config = dict(
    d_expert=160,
    routed_scale=4.0,
    balance_bias=False,
    norm='rmsnorm',
    seq_len=512,
    steps=6690,
)
Below are experts of layer 5 (counted from 0) of a mixture-of-experts language model. Rows are named router (the router's row for the expert), down (a neuron's output weights, with its number) and show model dimensions 256-319. Each number is 500 + 50 x the weight over its row's rms, rounded and kept within 0 to 999. Numbers have three digits each.
After each expert's rows: "comes before" lists some tokens at least twice as common just after its tokens as in all text. This comes from a sample of Wikipedia text that the model never trained on. Tokens count by the router's weight.

# expert 39
router:503443566516465535457491463491537542420452477534466508502579639574523475427579589512524452477515528509484551508520517529429450454483549524495474468516431494402538472438476565461505462441529537
down0:511534510575450497459501461526588596490491524523467554506527493572531426474407491499486503498463450552481394513447485502547477529318446491475559428448542467509495497517509507505499506399475450
down1:604480526538381491454472474472460496449632552522537541459467586489417538552600526431523446462525502519572477464533470442432568459520512596429444496564589496563531593445536513542512575441496509
down2:492486543517477532543437522515580462563541516496538432482468515558525503535434468467512502473484516473465456473490512481455534467506430527473539393495533500400421482498620430472570558471444445
down3:421539593565523553487519447559439434596482582455458594513479452528484525548507488502421531521496442506477448521489492522482502569464507437542493571560351531450530470554481466507517484587558506
comes before: ", ", "of ", ". ", "(", ".", ": "

# expert 57
router:478433521460585519468485551488484545485461495575498441538467515485404471537507437502403490498602407548560450454507555526557558552521499537438535554497484567466587512552434581470576439554481487
down0:468528504567492529458484398491567563509574533522511580443533477521428485466435508558501475511542518522530553545429507563544513555391452438448538481506487499568501376501528540523516536502474527
down1:521450472506494510492547526549522504443451401509520437514388554493486489587494491509521489477564429518477490458567592568455526468450532485457493580474588388447551494481490471489451558449370478
down2:413511473553454423503415549432480508476471472574474474513525536529470466485417537552469461364502390538477526473447486453571477504474518557439506517597459448543499447481595505536577535535443443
down3:423521530537550500579439444504541429508503547483450499434485437542470508593497460585463444540450379625435481526483481508404518507474522479493508505548459502515458400472426464452460465595553442
comes before: "\n", "\n\n", "s ", ": ", "–", "% "

# expert 6
router:480552563550564474506481574571531442527575543503476485570510436470583502501421564587546599496589448576426439540538527526486530524541537521512544597538522490485548565504564408436544559523544621
down0:449486521640455517487475462476514593443538550542425577494481529566496333411479477563526511498452470459542519585459467618529536545435421511484472477493462512549517451570444543462472496427530476
down1:463489527533489491496532466535451420448503516581583490491432542505496455536432538606519531419530460510363432532439452479408541531459497574454448582568538475559530462570452525492518511478405466
down2:426511569464494448525470590537474537499492539501516495501422511565436448514434545576553439419481464532486549585408532469567500481400490482451528477566571537469565399491588495481558528491450469
down3:486501562549568527527466351480476443622482546515529501520525436522482589467470479483507470550438389549475457492474533504528510504484569369486512513501428478447402516515468526470493575498597478
comes before: "\n", "\n\n", "201", "s ", "|", "1"

# expert 7
router:503529502556446552514479485512562461512541502528471522501441515533530502485531485474482478506576496441533446473491447548459383629484508510484558514557483407519499545606464501441556523535516498
down0:494533500572473490569446404511543603469549539509466532469527518586474382448465505494528498448436431487500526639481471584490498579437431449462472473534493444516539430565531553493473529411558433
down1:560449490520421478447543563471485468555493551440452438512463497509468440573502459492465538542599462555535488488525610517515515506496424583461398520567502485590472529504479507513466463455382466
down2:400576525507534501486461421563520472541517535490502438491464436594494482582472514522523561451449457486503456466438485468534488482386540488492553489569457428447531491500533501466573538421421474
down3:509458518599484490570473495523484538485598585532537532539477429469484481620496460534419558497423453525526475520467550499463537520400494488507538544564533541482524564582490423449450533435603433
comes before: "the ", "a ", "his ", "be ", "their ", "its "

# expert 9
router:496455537443482588456479436553539403592459545567461471529536544413558498474523493475442481470498510580501386480517564533514392571483534439415445562510497466576558467603530407478538509450461471
down0:467545503641527490563566487552549558603582483443528447492522523594456435443429441507489491536500447482538502598446517551477514486439482462531538504494545525523524472496465523465439511495570440
down1:461454521491459475394495553483437510438452443541417517508433537502383448566492382416425490514554419598539504514516575526502630524404438459433454547545547428499503515486392532563490539455470516
down2:433522503462487486468464530470495580433488594499546437499542557570538452561459480513436485435488488512535507497457429478515547416417499439448548543488503490424519386487616467529512587550526484
down3:393584523569440496652549473502542408496462557515541502448476551443496523531523449578475528532464449619457382424480516576422495481520508401461458524455409572429504423534431474447489560551505510
comes before: ", ", "\n", ".", ". ", "s ", "–"

# expert 33
router:525591440478491478430462484544477509460502509452445438491523514404527420498486449464456522495555461571501463557445468568547463494412515490538561470490418416563414650505537506464548494508503570
down0:472507500513540533437419410570513570485512496480509545479499453575484433392521437539523411492438449491524466577439452513531482602500436471541418529552507483540467514469502524443527446446540476
down1:499471520520495556440475440475433389502527483510489471491432514502371481556454472489526509501560465543449466517526493601461536471490533544461485500569473497545542388468542562606351563500450455
down2:417476477555514459488447500552490468547506587537443522510451498547470500486516514540527513457499520493417465539458591436605464469426514532590647558492519482487615538428580502411464530551441456
down3:447464558592495508546451483507481502516551536469579509531524487503490486465429456492455450545447430613493368560481517563494583522476579464520457502513511558481480477488424507520555582536550481
comes before: "- ", "| ", "The ", "In ", "==", " "

# expert 27
router:453496473464459421538518576476468364506465592535518493568516562561578543582514478500452506449512626474471548494451501521474560385490465568503506535477457605484475514534473459533508482479492521
down0:435513484516444525533439392536502604516547571521483469462463428534536328459501499480454468416494460473464532492498584578481527548457515508488480503495500619554540422458480472548585462455537497
down1:465477546561456498480581503481460488584515441514440491570383468520545474634523449451462475466521482522564492452507551500459591392504489568540388565597574430554514574535487435485503488467424442
down2:455469508512496552435493495515573555453434499530504413492403541645414479513395564544559587388508500525497430498473449462593462504467544521524580556513443495471539479470499508545509486465472473
down3:446405553555522554505543532571409421512486440477511518525485512487464506469408443539538487534543463561470522511478533517451466532496541425470437581429521588491493539491442458552435482606592355
comes before: ", ", ". ", ".", "% ", "-", "; "

# expert 55
router:492542529493505550513484461442436312448549474553506536519482417494534504516459451547535478480491539536502579522428546526490581492525487449497518525394436546477468471426463491545548475442490457
down0:488454507540524500569516480468514530415506500559438525481511518620453393469552444560482613411433482509452426543521463471542547538478534470532529444518456451464458426475512472438487525447511467
down1:467466509565433504511499469484493515455541456578506505536458553505474421500479487470495495467571489562551531465498546560471565470404582567373514532478616389541480467479487505484438539491446458
down2:401437461516454459477500559511522478432447615556474477468424577542550554428487580543492481433533471506436514589513441435491484476378516546480578560518483480465548561395500444489617523476407468
down3:484415590506430549454482521459427534509501579394471483489520525499519540458394431410461536519622404520442504476477514494387495451537516368523408534475454495487468526567496533491458516561544519
comes before: ". ", ", ", "-", ".", "es ", "ing "

# expert 13
router:450552438534571542437518472493419581557448478509516484534417491506451499498531546494494531636515483486560480473566525528523469551532560568470446475589562463424397566461518462498387544597539500
down0:473513549583466488574464430527459496522552567554516521460508404579479381428467470523568567478514524476512495601487482539516492577504509394462487540549455471466469455544513499452514499447449460
down1:513420513530407498508425438537522445515479530468496427547419511454468460550557489540529508445545454573564516548475548455502522571472539579498406528449529409557442496546466539521484583477468509
down2:436503496556518619485426527561478431460480587488458463510482547553459474578413545512603525492569405475544518474485482494593562567432477532481620563564495513430651514475562473521595501491374455
down3:535449460559478551552457469453461464512490565516531506485500501506541461487463500497469474602467419543522481549482516575453514470483595490534458567530409510431487450481395471470451528471536533
comes before: "The ", "In ", "He ", "It ", "==", "This "

# expert 32
router:434529442584594564453475447499443621538464484464393454583495484502460509542447485501446554523512452522482447588486454495426462466609496542502494559491571473518563438516576545490505566563441514
down0:475472498566505484515452518510597588466584528553479557475545400585427395523502518516523507510431459494537505490537499593527528619444502470501485528493512416578517462549412476488548451473597454
down1:490490487513446442504513519469463479483499479414426480450473511443501444513538479520388546445566555564524448483497553512492624548392581537429438520605546434531499533480431502487431570523413451
down2:458454494518533503432479521520556510470389524456482500508476494575469485479440551558489496493534489454444487506498537509553500465412473514492630481474530444506637517461537441483514526485517566
down3:506523453535452518520414450502477478495467616526565429457482468529511533531466537484455483492490435467519484523546473549424567447450569449571413535626544461464467511521484498504452589578532510
comes before: "the ", "a ", "his ", "0 ", "their ", "0"

# expert 22
router:500480468532553477484459518434452607537435516420465446443450488553450411484473550474480592506469497516591489474573532571478592517497566540498542456519603434409453564409517558483400534542571487
down0:418500465616447534530494386493533569493589477532440534445499479612475340457522457539517536440514465490477575595498485518541491483451398436456524549518529445524468377513541537494511484400539431
down1:504416482522464533428486526476538513510486412473510479511438555463481415532530429539555536450572454557496503520472552495494597462452559538416476446568547423521483542473539532417451592450453489
down2:388482489610516564480502571519503513501526547537463455502467581604507485483494515543460539452455517484530502493493517441574455504456542511538587527534501527481539439454570483501524552462455431
down3:420481484564417558492455482533554495559535624506456492533532487494545452562497438522552484539566504578458457460442446550461497478415547463520431566553479521533478415522542549497561504474559516
comes before: "and ", "the ", "The ", "a ", "but ", "which "

# expert 52
router:486465418567494494506598426489439547501461486485460473480485499539606534564416516509415475471452504586475444603507459523538514479489536466443504497496508583524534555486544409530497558498499556
down0:470453546611467468502566416538489538448566538476497498393437503523507382440464561482472486502460464469521515610509496561534591561450456385474516402490461441530493489558483521463505486491544488
down1:536475487528455469415482465438474458561433483560479467501435498467504502595546540536526491448555522561472455473541522500415597454462521567493478531504583472544523473480498433509473514476412397
down2:453501479532511440434436532575522543462412499499440479572396590558474493545540463556540474435501510391413480477491474496513527474483540565488574535550494495517481551492626462555549448480500521
down3:434445505611437528512506446423424412484474578451524516434456558558538610553473462441503476553531372587494510494513478533440569504524505456469454537510491602505510435544458504534538461572531464
comes before: "\n", ": ", "\n\n", "ed ", "y", "e"

# expert 30
router:568618502574403529502536565538501518488526517435404574476529542521520479501549574471495445531507522557557467544506559479493546503531579404495517619502511515528460557539436514441478525432429497
down0:519524511556465571519466416525487479490530533457504494474426457518509448527526481496467485466486405442518414610519538516532579508390407460509402426502505500485517485502493571455466453429525463
down1:439432601524374490472576440469522404507593489562503508525361522536485503595565542440513540504614539501452494510522459500472509570459500522521486464549515440544471514503509467458546496478470425
down2:456469491440531500538457537517460481513564559488521498463451480577511508569383544543504446445394449462509482443455486521602454505441533514561512531601444504480527477510536439504528557597421410
down3:468461541584477541515437455508485392547445594473511520476490493532487513535472473557450508541505406604499507497519467519440503477477591404528443524532451544468462478514423501495512500565545524
comes before: "the ", "|", "a ", "he ", "his ", "be "

# expert 10
router:489538500461552451581444507384469532476542493613548554511549591459473485584416524486489478582551562441498439470526479489492577442447464470517557494523442536524493586538576546490471502566497401
down0:517517437548445540526464467525459533450501489490490553447512560551527430424442469539502409462466507455367498513494505544444486601490471469609515501488516498541519429551502466505524419415528568
down1:512448569542480465560515487557476450461478485473517502516381591540474519570473471540484491506557453582515555472515514495412512522433543496453401478543461475459476431542512525531532554464461437
down2:402463485490502449587468538540563495504577556465468506501517545622499483592461568473520516396477490455487525407473457480585472463388506560522495546586493517402533456435514445473537550496492418
down3:432542403545448500586500505447536446522506567456507544437502496504485456570452503556500430591540472587447452450415537523426553527472486487542455513496455476490434434543437549528609491501540497
comes before: "\n", "\n\n", "–", ": ", ":", ")"

# expert 46
router:515573544400479503538558488441496378489478524501582523498544547492600561514537386474556474451497513486437630546495501503461467413498398438481442518468500550506546406511508485551515510424524583
down0:466511575544433607513557393515459490562476510564577544485484502550511381461473608582544518464460489460565495540547495498441538434407479446444497454489487474463472453524503452521447442495589481
down1:554519465492442545575513444517522544463553472481518378473399501473489533563468429486457505564570484561497560488509459417477579506402528523486433609479506429591464494446424513547453515529461499
down2:327547517481499501517452537550535489499471526542513375573490428592549531470510538537520465439540473548539528490511483477594507537467516580439564535487417448441602467454534467493534547442527430
down3:498546493548517489497494507532536402556464592435423482517445465575480461492474485462577455502481458509506491490472460542445522430537524455510515510477410467451417502532504493517518594498537531
comes before: ", ", ". ", "'", "i ", "\" ", "-"

# expert 5
router:529546523496511549443501519451432502563444529565495476396474538516512561424447539487533565453542398555616434636526513529500488565462560438452486543484461475548489533492587564437590461453494603
down0:430482482612465488527468416497563591474554530566476520508477490624528354415501497533491477491470481489489496622470456567513518551401416454452457472508508476574516437511456517480440491455557462
down1:546460522515440530491520487483403477517538485520482439514448522514411543557453444474456461500588482567444479480475552550405603512476546496508451549520543450555562517547426495451441544507450476
down2:423460527510528528524402524516560398533564544463507488576439438579547500507429447574538591405509446408497495510484514535531487454414514508505578521496507450533529493516481531506522451399413400
down3:457436537592483524529433455510464514569509550435521489509562478496459524536466428480457440541472448553467392554465484501459548519522536413424465536570489554488501468570413512533508571590555507
comes before: "- ", "| ", "\n\n", "= ", "|---|---|---|---", "=="

# expert 58
router:464436463506406565468551539445518549467535495403501542504447479514481448493418469573464445607576475588542405476524518544448536551495572490504395420472469552406503560505486545505476441513387514
down0:473466525601515481548402414477489526436598570498456538513449435538507333437523511447532490533500414465543571633495450534518487527494448466524499525538494470504498449544566469516463426513517498
down1:527494533493431477514497425482526556429565464459457450508449605536526452541501418527454478532541478510549494508498608539344502500514557533465426500497547425595476551456449591531421559509454468
down2:422588561499441490498405585503530415537467524547535407594496515535480526418428578456540515444487506476440468463409544511574474516413488590533580544510503465444510459443577451408540545467406475
down3:425447583566459515536432488537472501548482567417540513532560468509481522516432471488480404578418455579475371511489467542468559529481558423484439522524483554536458486514427508534547531602537513
comes before: "- ", "the ", "a ", "he ", "The ", "In "